{"n_experts": 40, "moe_layers": [0, 1, 2, 3, 4, 5, 6, 7, 8, 9, 10, 11, 12, 13], "norm_eps": 1e-05, "beta2": 0.99, "batch_tokens": [65536, 131072, 196608]}
Below are experts of layer 3 (counted from 0) of a mixture-of-experts language model. Rows are named gate (a neuron's input weights, with its number), up (a neuron's input weights, with its number), down (a neuron's output weights, with its number) and show model dimensions 64-127. Each number is 500 + 40 x the weight over its row's rms, rounded and kept within 0 to 999. Numbers have three digits each.
Before each expert's rows: a language model's description of what the expert responds to. This comes from a sample of Wikipedia text that the model never trained on.

# expert 8
What it handles: Mostly the, The, commas, periods and table pipes in running prose and stats tables, such as to the next mission.
gate0:486500525546495590415477543498415498451499454557471507494504550526451495516528475572446522499467502494467521445536564416473462472535542524524492434506524570530519564570522532516532526537490471
up0:506507420523540504478529453489471537560499519543458560544469476480514570444442448514523480505477477489471543473514455533503466560514469496515487501472442411484441519427495468442443515524548517
down0:370486534506503464418446559504502576500455516498438506493524496512476508543517536462525436477456480512447448464539460493546520522466498529478563565555538516570510517475528525503481506493460441
gate1:495500490527471507523485461512467463501492491533482518507482498479382428434525558541574467517515465513547467592503483468483558527486383444506533513504538501499510500427564474494519474476542464
up1:525524437520493493456442547505523469574508484516546543533449550454481455489458466517517526519534512465500395555530612501469521500472484473490454515489543455497497520520496539516519428485500454
down1:585536462602473472498416503531444514423455509544470476494529538509472539488524493516507533442474503487585488454451509470517467477499500414514511404541543464409482470575436461500509539498536520
gate2:575500484542493580398548479518346491477498466512516531527480572520540519508498403557489516448505487535539504533524471514535450510500568503453489462451519470490486488514468422488563479448488538
up2:409475511468588463558474499491554497560601458485463483530512485464485542500510536467526497508418490425483544472449557508430521480475543546465476549521488494427580530564459571496450525488504511
down2:492447532485575560473448550544485530540523533583470488497555454483523512524575536554538543577477502444469501530524512447485508491558524496454520597477466533527475491476516470459452430523429520
gate3:543488430514511519506527534473484470497448450535516579456455485481435566516539483578521506462515487484603469497598452472461470436466479475531434517491461478519470504504444492475521537441565448
up3:568489442517571454567482540530505516521482463497539556466449487460468542535588547530444470497517519486533393469541480493447489543457487464506481470492487447490416517483452469425505526494499442
down3:550464519432476453498481476525470470476528516449459473466498574449558505505498495464464428495523507571407551461573456487497546458504482518529512525515528568533511442543482495495488559535459516
gate4:422529436525524528400480552502502483496514444530599535485472531541538518525560451508560487550567545550524496449510482530432492519535487615468558501501422521500463478478580459523526510455444528
up4:437507467493548519433466574500532489478528466555560492539515522539495516519549434461497509507572555493570487460542463511455480543558494601470563485535457522520447450455601464507526490460484528
down4:442464483482508409581551516490533486445502467521535435501517561491531508530523517449583448532567556467591482422463421539502589454557512459504541521456534514544503428432520524472454455557584453
gate5:427532482543483552521506500510509528503471528539442465500506499520473452519477479557435511454502498520497513442509484535584500443522549471547542431470509524536480587534510454488467491415484462
up5:474518475496510451502494478532599508521393558522483486566371478529432452516429491461488452446514470474469525487519469455516503495484483477567513432475541481555514597472535489509506460508486457
down5:541508532515408484488510519496515437535441442492471446582486526517436507455515488446521521515500457463544444519479491479568553555498463538532534579466521468482537491489521581569460534575515500
gate6:467513484479474548504448568500484461535432511526513554480565507514472568515529485505556503482512482440460353422507522473498485508463476587534477476421500438446516544472552540513506521466477466
up6:481499498488501502484538417536465514483539508466518482492421482506575428517456478504454545569523522589537587560454533544536488523591583433480531556561517582513540495529447473509465484533493521
down6:553472527534569576450530494564449499492548532602581541525476473538498448478506482509490547486477559473478476440484494495504459490452536482447524521495517519540445539512504509483432541514565490
gate7:442469439556499597468472524520445553513530510498581544500470481576512499565528487551521494449418522516527592504501482464469467563511494573480575488477469456475427546485508440481529493483517435
up7:481507533483464490516510500502561440534476496530483484488476511520491487456512514521455406505558531509427388471476479502506507442464509426463498449554550500529600515488537570496475521516449489
down7:569525594573426498486494520484411447495452553550494538487522435587551486501490541507542530485452450441508471431567484540559507523465464536490471517497550483459537517471476523489408506532477480
gate8:586433487554538525449472475498468508443511445524551525468516522511493487481500501533553540525529473541549511488476468513467447558467515431445468483529453469485509477533424527479439525521583500
up8:496548506455483499529461478538501555426466481498552507506530579554515492464437458499478575449472579478469546533561507492516497480542461466584485569580486490492521502623435458457532516466511511
down8:413507411507491519504501508483550479541436458460442467486524489473482464496574452470616444404518474532559522511473541496481479506538480493528532490453531607501479500512461510526565516483420518
gate9:490540480486532510476481502542537568552502494520489569511560522521401536436546493565468520470593476502545502452497532497480566437503559493499528508511531432468437519514525551490560532478598468
up9:518507500498541562492570471466506516514523475507512577442546477551541539570591466521477475568472519526492542445482491477463504445515522496488540482561488501471509570476518532467497531453549485
down9:544516497455433465567485465407498474513444517531464500535528428453534497484530543430498459539541459446498533511515531512508539471540495481581453472554553529509506513534480549523463493557463477
gate10:501467581547532522504504497520495505566529550539439513555563551507519421474518508488511456496522420522463517613538434536516495569477487463450526492458533496447478433549508524522496551513473517
up10:483481454522531508501493560482432490518467444466410580490507423497514554534452540486493523497476514413550483397546503494583442491602438517517519481503503520494513542487443421502512517524463477
down10:454524509449490548541538511457444525522510507473523515456476505550515551481488483543481487444568497462537549447539556450531483482558538484581483448539516558522507575618526466442491504521551524
gate11:521501520503459544510509481459441445486484501490521509496493498523535495500498444574527569469473500522519412462494507493483510475491442564484464500462524534489511524532550476509574573422486512
up11:521489509534433512530522470441453466487500412493492491563487513487539401539499454536518526496494496552546443470450475536465511482500478569477491471505532569471496562517516488526543585441522547
down11:437553518530468473572485494508486520510478477511512472518517448471535484486467589426436471443496478500446481440493542599508588537494506463546463549490557519501498520479480476511586472510520462
gate12:470530470466409510482549475516519480484533490527518527511445509499529502510453447507564452472507521420542551518459501470484497574519522476408473556444438483559494521512490525446474511468538606
up12:472534542513488508443504568506512493565532517555607502477462459592485444499535522522561551581489500466493567541462478511514506476491501508440467511503463565486476508478470503493495533504515484
down12:513498515541472515435451622540499510542465444459485559488578556485414453459524507471487519519527501456555472468492527527525508544490555506551483459467539507404498476521529536425512490606532508
gate13:460578544488557555488512498555435557482494454498497536505458522556513541488537483563524575516445517502528547566526520480433494501536520484474545526520399457433444454543504470526493481403498490
up13:545509494488541553489483541496416522445469442576467514469491550497497494478485459542526520612454473467527499454477523535516481456550469451504516477572414391490503443495524450534481517477478502
down13:526443531586525472552461542498476561546539565507456478516479438461523449509508547478625546506510433528505525551509476533475524494505451543508487524457560569557488537515395455518495475447467436
gate14:438490452488501504501457503501487463510536455460596506537535495524482512485540495551532455534452540505540551515495531458472566425528540425536495498433481462458473491467486550431523476497580561
up14:521530545532508512489554560472489500472515534528433507535491496438543555511534540465522517490531435559442530535467499584537498499512504570451558503542525491425481507554531533480481522553416463
down14:459469570488520529419542450535519444479495495538551497485519460477485498542515483460471514482442552424414493573494520459471495510583534539428528521527466457522495467492549469530513577465418435
gate15:501592468495491528487553491502541473537480486549423569454495536499485447517502495535511480506443513520554478525561493510469511564477547512461558495529411514515505543528500507515505545474530435
up15:527540470475497501538482510498485477490465491544414598480531509478501504496512494470549482417505497560462519501498495535495538495515529503462511557565453499486484546506521479535537580463531413
down15:508541555571467381518534516464483480529542523561436484524549442438520499549528521445546531480478498478420525488551465474533543508544411546520523550521548550518493526468499432517565492471515501
gate16:457541525469472595465489504510471480483563423519511545549569522556492486504538480531495511510482525436559508485491527575534450548508524560500493510432471520488515537469483491467559482477486574
up16:510523496496513521503524527488478540459523479483512589470536422501535483474528509488469517535462506497570466430455509576546470530516504505500552509454470497488483500396487490505537506442457521
down16:466526601451465483529458519440550444530506548476445447535562493442568462491430519421484446470477525470481551493488555468477525502545468484560479447541515533571500517414525601404472456555460521
gate17:521506583523503538405486483465396488526512431557499569514495543556514545472434520549531549547562489491466459557503516536490479598455455466434465491460505563553459519512466457490502494503465457
up17:509476534504575520472488527447445453537553396563491583457509517546570509532461529477525484543610480513468502525493510594506465584442428453466468476540472491572484485546483558475502532477483451
down17:480486512561479439460469547490472475485484537528483506524539507567464506503463559479406479531528480433510467514460543503570462490507480538520482489509528569468514492579522570484389494544512473
gate18:489515459495519526466519467474503485454555418557537494512494485508445390505513481495518534520485524488551431470535441581588473518464481521521559424499562548500599473503517540503444526515469470
up18:464482473532530485487536504428508487452542462549560481562494490478450414530473496480542513506535506495562406485524432573567506498492502510544559436493575516491565474506506520475486542509498482
down18:541516536527486458592526498510579532518480526487493496541504547537545536480534499381510433488498537472555463505491492622471541534434530520500516509567502541513495435428508457474531484542507493
gate19:473469481504439526476528428430472516491482455553499583529473520499468429485490434558529512506490468575495451558531497477558472501461550467464539519524520512460547477535484519502511482480576436
up19:534520422498565519477505494480470454560508507487459518543503508483539530589540547522565454476502473515569535502519565552522537467448506435460539481524452468549492525476593550466503534512538512
down19:448564480485496521554569452556476499580528475461531527453560448472517555596448500545469473476460495469454528491553510543558512551527472412501582566549422481524455540456529486509530545545514492
gate20:523517486487479583432580465506473418500532530528538530445432491576495483481518466556478576490503491440493499474547487549531494485495556418474446495459532520448532497538524547495500510453542526
up20:510508537499496561437560477453475504528502488395515441499505566547495439525456489461501431557556471438528460470494526458590440509493525584412491536517560553478457490560531469495512509459574541
down20:532458490532466446510496465515472502512511534449493487511469513426599491544482573490514485491591436484487476528516606496530518529477600597557468491454484497512462516464502578459528513545492536
gate21:523549478488493517467519505455485448543560450502554614488427473521421488466506422574487479483486510471489550465488521505497491496476482575489488558444499507506461530504392526446456583514548499
up21:444514558473552468508535492458528449543592502515551582514435514531433521519551465573532463513533481490481510510492540483508522474513454555453447555432480446529517520513463530433480621548516522
down21:478544454532465418517537592451572408517502463427465506483495470454447529513443493448518545445554497513494557452444538522490542486519542566529513498453526519476508493502525533464484561515512542

# expert 18
What it handles: Words like on, is, in, at, was, a, plus table pipes and pieces of foreign place names, e.g. Gu|ang|zhou, Azerb|ai|jan.
gate0:532567497507497515467540543542438476467537441518494554518484521536377478546533463475565469475515480468497481603508495489626546515512502482513478414544498473440517488514489482529504461439505457
up0:500529461520575483539461554509504521492459454489498433480478493490531430493497477503484487475586576543521464416530456477405460476497460490501482505502437519486513447497525498446533502459442532
down0:561465494450542540514466452459516555521445532527501521504470448557518434455519509512541586498491542485509466483519489509499456517523592447571466484485466489503533416451493493455577583512462568
gate1:434483430552450520407462467478482446447463431555475483520462484519438461535515476538473541534464528568468477459521517557498495505527464495512482444530526481462617491534524492469488494392511462
up1:540557501478517492552528479456478471508556549463482526407530460482514573528453469459497451440447430491535519477486411448475511517474415486443419509484442479460432506483532545512444552537544538
down1:446495434508481509471554497521446438484496503521502536588458481541507426520502577523477522507439505477521545500489436524497452440518530523496508485474526567437557532503464535468442497461506431
gate2:490527507540469593383510488457472446474466465518443572561447543524470488516552450477488584594491527549516501492510528509485504461453485522454530467488510556431553555492488472533479516430517488
up2:461542468487468544478477476522534415449509438495498471507497541599488481443571454493488516523516461531495582511486510516489490426463471506395472452589519490482533495479508536544390552489508562
down2:430566543514471499502562536421534461594562464488522446519424483483439521501477501516450500506508507577465562464513433491472527554527512576464465535487454527528499526477561512485441501471539526
gate3:506470494495496551432538492538471494503425520541398504480524499538509587541455474517469497468545536486514477473526543471552492495523530567509502439408515480488515489541426496490526491474569553
up3:550447483537528465468537490490449429487467492439482541511489428456488424520509505493604504510531535479516476550474488455482523559495538458404542464541405551463488523461512459434463502491536479
down3:470456531474565473545503509565503475515463495440461518504543497468523516504475566467451486503511518475553482516468468520527490433547507492605496412498498541497475506495509546489498494510505526
gate4:472539537504510536469520542455494496438393485512463543521528496482606472474517403497462544430515522528482472455456459532561427517504578474553546453496488526469469480539456464526507551503507516
up4:463525482515538512418462540478492520517458456503447509493553520504501527458490477462516500459558462483477502474576503484531451449481456562521515511489486455507517487542540502510470548500521593
down4:512556470538589500426447562588442554506489464480459453468469496493554520531508478509546542539498537503526481482486513460490459536446480437505478485455507475465516581554539488456550465466544565
gate5:465501496512544550509502580536530410563509477518568553446445550555426495446516522589528479483544609521479457514481512437481473488503474481538466523439535496553499495439511465515497477504478474
up5:455491484533526544461528449507457451559499476526551471524435472551473437495506538537491527515547482502500486546475516468469561416540475475509477542493482516463481562454509419573498493478536463
down5:555572495527492493531482577437475570468442434531477487552543538486522529514476495484495497456477479436605517478478480521519624537529496457532529451514494435386486437547455523456499572508542504
gate6:463539489543466467514498515460521371498487449439544448460477491475382478506496525556530517556468510498539467494506565455456520485478487494532494432525506474428496519499521526554513446458541468
up6:462577458403509532524529496546536455548453507515474530480478511535547494501511480498428532511513489500439514539531558500498518541529411494510526525519521531545485483525552530476543428544409511
down6:496533514526512521445434570489452523474475408508455491546488469521420546497539497580543498478475595535531490506418565482476498530474558506490510447496474462461432498481480515452545520432535535
gate7:482525505477400496429475497382474501552488449499498514528510467525446462446436496541454495433472581468500566442560548488450543504543482504453517464498471526507462582575459485478489475444548493
up7:563543449489429508461435517481494463463437510513489494510464516496417457455471512501465467494489564490538492468518537415515532491531491535484458483535473545493488485580495492546404506479559485
down7:488555530556492426518547537391563519517501521409502520539553475463530448521541524481441523492494462475567496476513513571492574521590494533525430558497524555465467494556444526485464541523458473
gate8:518443446552499527511520536554476586511513492513513554548557510578515574507471538599448587529504473461534442522530527460542476568499491479480496542456413465469437458508548497488421501486475469
up8:517476541531502484557510504469587517460564512482460547532486452452534539453447451486447490467490421483529504553550490505485542515496540569451534492430534520369466482436490496471519468416446549
down8:459489507431475530506488598446506517340411516546509430505510558500488452538473457466498467442480416546530526494459497464540558457548476573473494446516524447505506473488414482426483483504537493
gate9:544471468497446537521529503499448513468553506509488515508542455517502500539507476495470554510495518449504471541524461545457462464559504487506480411532501473495421510514515467562412543509579422
up9:478544463587485536534457597518499455502478494486484481448516546468494507485544532536526450454487469460549551445533537527478519575460452498561554466466447485480467520528565533533449464521491513
down9:442555528509517526547523583505472474475600491530457499544500496469470551508514514579464479530502482492475492519498496500556423494441446661503492481482510529476494512503498477506514540484471445
gate10:551528568456481531488506498454418540480544589587520498471470533579517532498515501581491538550529546462433516494526452614499496522463517462454510551491491497453465525552470494496503541496544510
up10:532455548473479527466520441494547536461512548555466540494500565522553491548451475509501401499469527495452521575475494542492559474538499517421464470515468499485488453562447458452469502505566493
down10:484461491529471460474497513516409508472472541510548532468444464500511511372563518503578488521515542479536425462492504464495567499435467522512375507452539441449535565443585475534482484532434479
gate11:509570495478535579485518544494470519506477486520404541498467474499483501428506459518531493544471551457455489475507471486501495552542600475493467538569507479559589554508486550529498400483474485
up11:515466535448520446476552526530513485554516473441492465485449517552471537466509478472433455547480568429501499577449559434484450540471531457570543544449425512493482545567480548479433431527568439
down11:476508451506546529492449497453505461574431544471445509513509455456453499527460418493495427534542538449509476501502460475424522478529527521444535556548500493556498503482562481475500434496488521
gate12:473456511502535484523482514506516487500467450470560459517500531485501476568462481493543424484515482557580553463544535508539410541512443496557500397465460425432510552528515494448436485443478572
up12:441459526486457483475535542556465541554509474488483456554479597484491528511488570490538568448515476420519472464508553540518537651471499485485481510470450465507425521484502507515504505507481466
down12:448507547462467529502514437485456380573424466460466519501548554507423578484512514541497429536555553528516513522517493483510433501508547456471496465505389509459504525559548504531481472529515528
gate13:517497457515489594451523457487525506505479514544531519485432517556532535474523481538503545477529500569527450478492540401555456485501531523507427532432448546498417475561464441494482540497509559
up13:491513502505508407506495600535460521474475506467459483559509441497508490478514483510480477492420478453433547542524490554431528481491457514521605502552551496507534514512595547473508470503466478
down13:516476527513556494461494474527501513484549485551504499554437520572450519538543480447429556493451602432473490561540459508479376498475544485514526515494449542522530508531485542516491514477542482
gate14:472437451526466510512490534549444485476511477479547559484420488597430455549504450513509504518518541460548471527476581451488554493462451473430519423437453508410529553535491493498487409504543516
up14:471506498448477503476511507567519459544556516479552523458438516526513496492475556545520465544555487482485434535473531514479544520516458542567525503459514608492518601473483496483568432485564446
down14:538549441508461494461450513496484514442487431559490493535583559426466464496499481435481434511486488426552490448455513488530501562477504499580501444505547470449477516518504437445491547532560555
gate15:482540518475521525503462547553452524437514543477570533536502581551533454459526524513488537570424521576499487475495516521516479507489418400476503567533440500538440504469471498519509479427485481
up15:459585479541389520524506510539500480476568544490503504468478454483491464503481578509517486516453511477616468473476573437528517481537425485483518474534497492533519525479472479525479513477439529
down15:550537468587513488541522441403460524476459520491400451487561409443542497497440535475495550465469529530463467416541479500544471500449565572532464380546484468474510441485466466534491499447495555
gate16:493457451551550545474510449523461484510421492519526564460493467505448536447483472531467564481430442480547543539543464461463442475469459484406410505444524511470511466529513472474546469527532520
up16:503449432545504558490513469485470483481464472496518529454500480528404539450459419478464524525489479484538523492436424460503460444486496415410402520477504520471504423510492467488516442514502532
down16:454503536508502492519495487559614478528517516528517503501571472501501437535550520456501444472471512436575516477455468526584574532519447460567509493539452468562430460430581524455524473502540487
gate17:482478543528486557445531518418521456551510567516474526514480469552490440587474453545487535436482583502498554602507431515555484506462476498471499430500478518445538499525525502465528491506549450
up17:526495558545515516584558508478486454554500463573509547498539488527479437500476439586520549564518508546524494474509492505537505448503568495508474466539466512497510558541594439440389505591485466
down17:478553498507513480555488520492463467508441495473543502523463539544550459529496549514500476524557505514466468464519544499509487537570574494444541368515446503471568522541465478455506451520560480
gate18:471530489595533595431529483510487478536495505559495516446511486562463493530532476599527524552517566543440506465554491485444504528529540487462541492459460520492563569500549441501500521496495521
up18:427433567452432422494417451569530484514531521518503517525495492515442499477459472533486403530578519439616479492544431466493459477459499486519537570475493478489452451496511479515515469454575566
down18:436524495529562519536471533521510545470526539571470489415545439474561429496519519477512479466529571505493491457529557504477462447521449507470527506524479451550464549538515477447481521434558542
gate19:540456456555512549457480523459455518477477455476494530435557495513517394505501484625493600551490492504548502534492504460516455517439476530501474425407575448468475519576498459463519423461477537
up19:528450519532518520495494566485512493474447460428475510484461471475459465405496479547522587550453543478566464537482482499506471485458507504610481417452570461479474451562504454458511465447485543
down19:550514420504452499579515521491512475546482513464461453563446558518536553491529525488568465502527452474549517532486448522493507497480456448472491547532575503476508462469538499539533476574635521
gate20:529477477529509556493516470495512535460499495493515573517482540516466434486529465521510492523564473470567398491475499464498463549475541356473514514533437437509484547514485538472519496469527511
up20:529486511486553467495536502485482537593530495515542470467487493488578499490547508542568516576499492478572483501420515467499460553495489463364526525485425499480513436511573554502472545552455479
down20:531489474504540493464493581455486492493467541460545482530545492519493477542391555509447569514534521436433510502519441563472486520533530602493524476435475519560509410512400552522453444516526562
gate21:481528429527505549488514507512388499588445532481501485462522459467535496486432459559474491430500500451494416535502549446538497439481506511494443548470520523474473534483491524487445545466497487
up21:506543552467494573518501473422539474411599500490562522475483492512468521497475444465552513524458509469473617496517432509495519496505496459508524493519472537511481495507492460485478387455558500
down21:473477460528471569475467561454425540452500503549530519508493505504554543539545521530504518481507569528521520532545500446517436495554488548415524432459540553469487521459514454504420465452524472

# expert 27
What it handles: Table cell separators, line breaks and leading digits in results, vote and statistics tables, plus the apostrophe in O'Brien, O'Connor.
gate4:571570512515531538521523456558472460500491520469535513485577526538421644521506465530508478522521517474491446510491498509547489523533553533450475453482478506496474535519505546536465527470595497
up4:548503432490461508482517454525505467480455511552471547481522460520529531491491521509497577519471510526518456472428547526414432458477475508461492502544419505424556479501517540514466487460574485
down4:478502536518547523469462528506453504516472444437469492563439498509509430476529516421471564491493438420439490522508560507486535516476585459553441452587565526517497546513384446500551489498583561
gate5:474513528557522535416510571506512462457492461575518542436459461489494506547480545562520512561454540511517426500468497475400433530497503538476465431475468525484499516453476497498457488372486491
up5:472521493492511488481529521515525533477440476571602504458476470445522574549513511481463487502468493573452467476482504483442458509448492479460486433461414534518507604456468525531489507457507549
down5:516493561494416536496533512503488523554494514522456595442496496466532461443519487502504435544484465508554454536466475495524503513415518430482534549461568516479494496535494463545464452534511592
gate6:499541482526565554471519567510420482551482429535568492459486452511494553537536450574478480503415553532535516552460519451470449561487481440427454446568512512450499450502466467491434491486510409
up6:499408498494473472487442397521546551493511579458431522509514514484491460419471526482559519469524518474481478465503465523531549457542501533499501530399464454533467568503512548465524532478498530
down6:530522466546547516504463580443522512500524572465423448506548527539512456471479516488481513503526545492447524428460490494493491445497476425593462472506447450497506498470490547421439547598516567
gate7:486489431534534580453481438499504401479454436480517612580447493523457538514513493494549529474487558475528463529562506488492535522522493541480518474511456538493482477465498484498480474416477503
up7:505543482541493478542546509542465594545581511539493407451479502602565458460499542538458510579490501566494546504509451474473470447515488477511497508508522503496557547504511499520542524572492433
down7:491535516534552510544500533550536527486510519604526621520480539467411407478510472526466524520515543442514480462523514457520404455436554512445521531530560509427552496519469478546501465492519540
gate8:470544446477506532457507496519455508543496466580494601520475484540439469416498490596568567554504469516585487514474474458505479472465491505507446503558483465461525561462536542474431532534534524
up8:552470495468436478575549492566584462505526492440487460530523528481482509534476466485497394466528515452496545589501452532500537469472469495528475580470529500529450508503494500451554430470499512
down8:499556497460480473434519496525521513523508561534472456442444497543442488493458533543497530501457500531507434518469431423520455473517433480554485478489526455559498537586550495547513518511505524
gate9:477557545509554559404488449435418503494535502479527564539477461562518499503533486504493471609563486487500527527449545582534452522486549453434506496458456614512502537517483486430459520496553457
up9:515477479493444465517448511610540461509487433513473459436559524445489460524452500506484547482452528521508475523572465394486561480527466579505494416530517409495493489500474500589504457506447521
down9:530417484454494501445492530565538520511501470511492523454520439479512527482513450556436447470565563505463484473489533462468429512457552526519566454510478470504493569559409463509489555451531583
gate10:483475438465505570437489487454498437484505490508570489519453501501507488522518477590485575569504539533492463511503507490478480519488473445538500438496430492506572511541593515579499463501517504
up10:473481475473521521505509533433489431519500513528520497448408554512518474451525464557498558507536530523472494475479481512497512466488502401498491419488448475580595484492563542566580443534460550
down10:518499521413575562518448547491500420551458469418470483470543519502511510500530450525465429428573488548503538471516489458547493476456467471503454494393499489507576518496496492449429504554477497
gate11:500472474520499533450471462534492463470517465507575517472517499494422472547485457588491532536525555510544513446472515470453499491418435553474447509507433476478512530453564516570468498471602519
up11:516459491526613502501406512393521502509444498515481438424466490496533436556482439469515494506511489464429479476472470545501469462506492482503508509529432484488493434442459527526488531506511512
down11:520497499495506496462501486499493521544459522517525491431479488535485465480485458472493451511486428527531520596520467516445428501547478557500602469461517520542498443537468528494450465535628524
gate12:492509497522542563450556571484381507489477439541505508499477449553473494490518450569479495522500518560510537506449525535502437549430465493491485471511412547473532501507539484429497514498505489
up12:559472522520476453543551531473542452430521488466540517548544500526470568483563537425461466505607527441408418497505467576506555496449540489479498529498492493508526493529524430457483423493505479
down12:509519549455478526474466511465468462495509531478452462479507510522488561472554530501529577423455544457455484573518516437520504484448449502506457503506440509510482510518565534384518559540505557
gate13:564457561517534510495536542478468569505534501481572458567446460531540555461555495561591481479498558507553487489448457436486427580505520489480536514473430476489492432484467488457527570464454522
up13:505511502555522529514529504521435526553456466494533498548444474565509488475509509509514523514495515530498461438456542481539490516571532442511635463528529507454492539503540506589533577476490521
down13:555497475434515517584525502519511488497556473480500459569435475463514519524488556491546480491478515517481527487505438539515488574579534541484477477555525529571490480493453482482531488530579509
gate14:441478525488463496483496465485519473519479510522556519524536447509606447578535492543456463454453535590437401543495471500504470454527582510514507533411492528548535463463497445476474464465529507
up14:449523562503470527519499564442526442515536480513473538521518463577536505551447492554479564403541458533568433533531507535506510466566561520465503458449474494560517590457504499427525490459484441
down14:529480507514456499440500432514553453477525428465551462547512543461557465557541506533516454494547475532517427490522480583529538495512461509550436477609560439509480446437458545496510526463579492
gate15:518498501526516507525509548468510518422419456537537510544504549510545561477485510543524539524518523548489442500529570530498492523480490499516503540507477544468413463512442478486533464403411475
up15:438558501495469514459472470462441544515497583505507509531460575497437446559506465474449451480487518537512494528459538417504431495484505396461471507520561458540522559517542434462505542531541493
down15:501526454610546553513486561451487556463494435592476470547465491556465478589455488521458522424510588583504557538505488576526480479600475516532551528539500466521553511514486477498543469533517484
gate16:470474434558493493445502512564464480541527456486507507502474500498472499472542508595469509488551543488523394613509507398429469574500508490440509495415467513523527456447497438497489505481520401
up16:514479523498529505473464411489470517500492522521456515515544523522510537450503461530472525460529474485503515446568404552546539433513581478521507547509521435529521501521535537575495511529520533
down16:550513522492533536543508517558490498497546579492493458511483473526566564553494554504522500527509527515477524497501504525420464458528455544457497525459429526547495534461536506515471523527557402
gate17:498496476532494499492542454480452519477557511557494499489497409498474472524549510534510510544482553524468506496445429543427486463455470468493520559552455551515508573482504469509521561581504534
up17:509557570421537548478556512483496474538551499463508459471489495603600513536445470515464498502489520513484555507528432458404454526506566486509453505472561492544563505527449532466506493539501457
down17:521554396558500509471426516520427535534513485485510449561544504443499520465482507467572505433511518492488495542520566536495489491520481461538530512472499468413452513423536547480432498473556539
gate18:517516446535591574444541533563486420518449408530490500537506536499527529509473534500566442514505557478564490600488506501514463492566489489483486441527465423449498522481510542490414516516482507
up18:556536474526557549548506475500491469515506487473412507579509584529463567455472536432530510494452469466547484590518566493526502506604461508495518563511507489538477492503541523465542496555485547
down18:504490481440481471529402557627490520445539505471474452451495527500523529497559518483511423479482455478507523429504489467482475553489468461482509432540474455487511473506548495464506518480507494
gate19:482488478509521553424513510503498559515481430505529522518467547465461554479554457544465585457454463582538472480492543472609437521509574499477468484507452527478537456555536542484451517468555486
up19:491496510471503509525449473455501424531437544449499468483547474514551438501459468471510458548562503454417573469505478530399526493498461422486505494408540467518466468420490536512512467479431498
down19:488543530556450568464553527443490540488485533569502476515526401590475439522448512536467582535499541446482518452480476554479484517487518517507469495502462504458462542510454437579529502484537471
gate20:494560495484467527491546573490511444505457465539558520577476526468485487472443438514480539556517546483434433514525490452482466482462475540414459503496444497500476572488500490501457495461542397
up20:488408507519595536517550447473471573443519473453439493486505503509508441470566519529483504464447432485514542497513485537516539458533548523469489499514487499548519463544508460523559530529422513
down20:468501480548492521549430554475534505469391449523476499518480496582499457471472440567511519494556477476481478516566491507552566489581520516553488511482456514459560497477528477494595559487509527
gate21:540505474541483512492525483458430526476477430518539555493439442473459501438498455548543550542439487474581473571443458531475512488428553420473574495558484473471401507504547464505444560514457478
up21:504497449492415474493492508485509448497543524510492479538531451499561477564465511489446433399499526504502451453544464548539526537554428453452457459488508459532610530533467513416517494498532434
down21:502516533461487502489532504592538480510562518500563549415519579506475531493464459482404506468481490503523528587485552478541469421450498427540423520513477504442546627479520511538543495508500518
gate22:443513468496537510494502518491465507548449515509500516432452457519466479558517541514546539514467537562554542488596578438462475555464474453475510492453454492500508473436556475463525437482476463
up22:507516495482560460532520499469459509501451600479502470442485497515428453491492555470519510500454525536562534507589582432515550542476488414485500539410480480558498521487564434434538469470504436
down22:496554578527500435578503427419413527522542538445522536549463538461521527446525471428500462534496451546496490498512526474463516482505471458547529563504502471414522511473466473515548419485460504
gate23:540526485537475618415496511480530478428489429591490545499477457494432482540564437567494469506518505492491520533540539491521441471432530507513444465495452501506538562564524535494514569440509495
up23:486477517515498497471492457434504543548473424518478449499563495497496512549445486539430513499550577484437488444520529532525537531526476553555505511585484586466508483547477476466521483501544549
down23:580543489490478507486525457456536512456478518484544421437513484480527427426480478507481480489513511526503523421549474453520416467434462523489524533464472499511527475480450517451501567543502471
gate24:484529503479551548488525489456484540468433438456525550582514508538463468543496461590560526528460485558518466499518547481505463479511474481481524476471432438436525521490487539528478548566508497
up24:522494527535493520512452541521487472537538534543504417453468511506555506464514501432457484477544497427515509547485450536463497560503541521500482448528570545536448456524533462573503458436466455
down24:478498507516536530427514476507502539439534554568468541476423487526473494536490505534435478524515481490433511548492558538509488495408555470487470465584511495505532569537479473545509469415519502
gate25:491449483476422564528506510456463469442442525585494520554586545454422487538525519504438496574481528501568493481483498514518518514520485537514476522445518547456570498524504503496462495528470579
up25:483513483523483490554495567499445534462465537462528472437576499454540460449510542566465484474461536578514472425491562447467509489457525534509470441489534482450474503544499497499474521454456555
down25:480498576526450515518530496499473515520462460493565516505531523499504488465488457490451483500464442489426481533501574481490533511483489440498517509545547510491447550478456524542526506548509500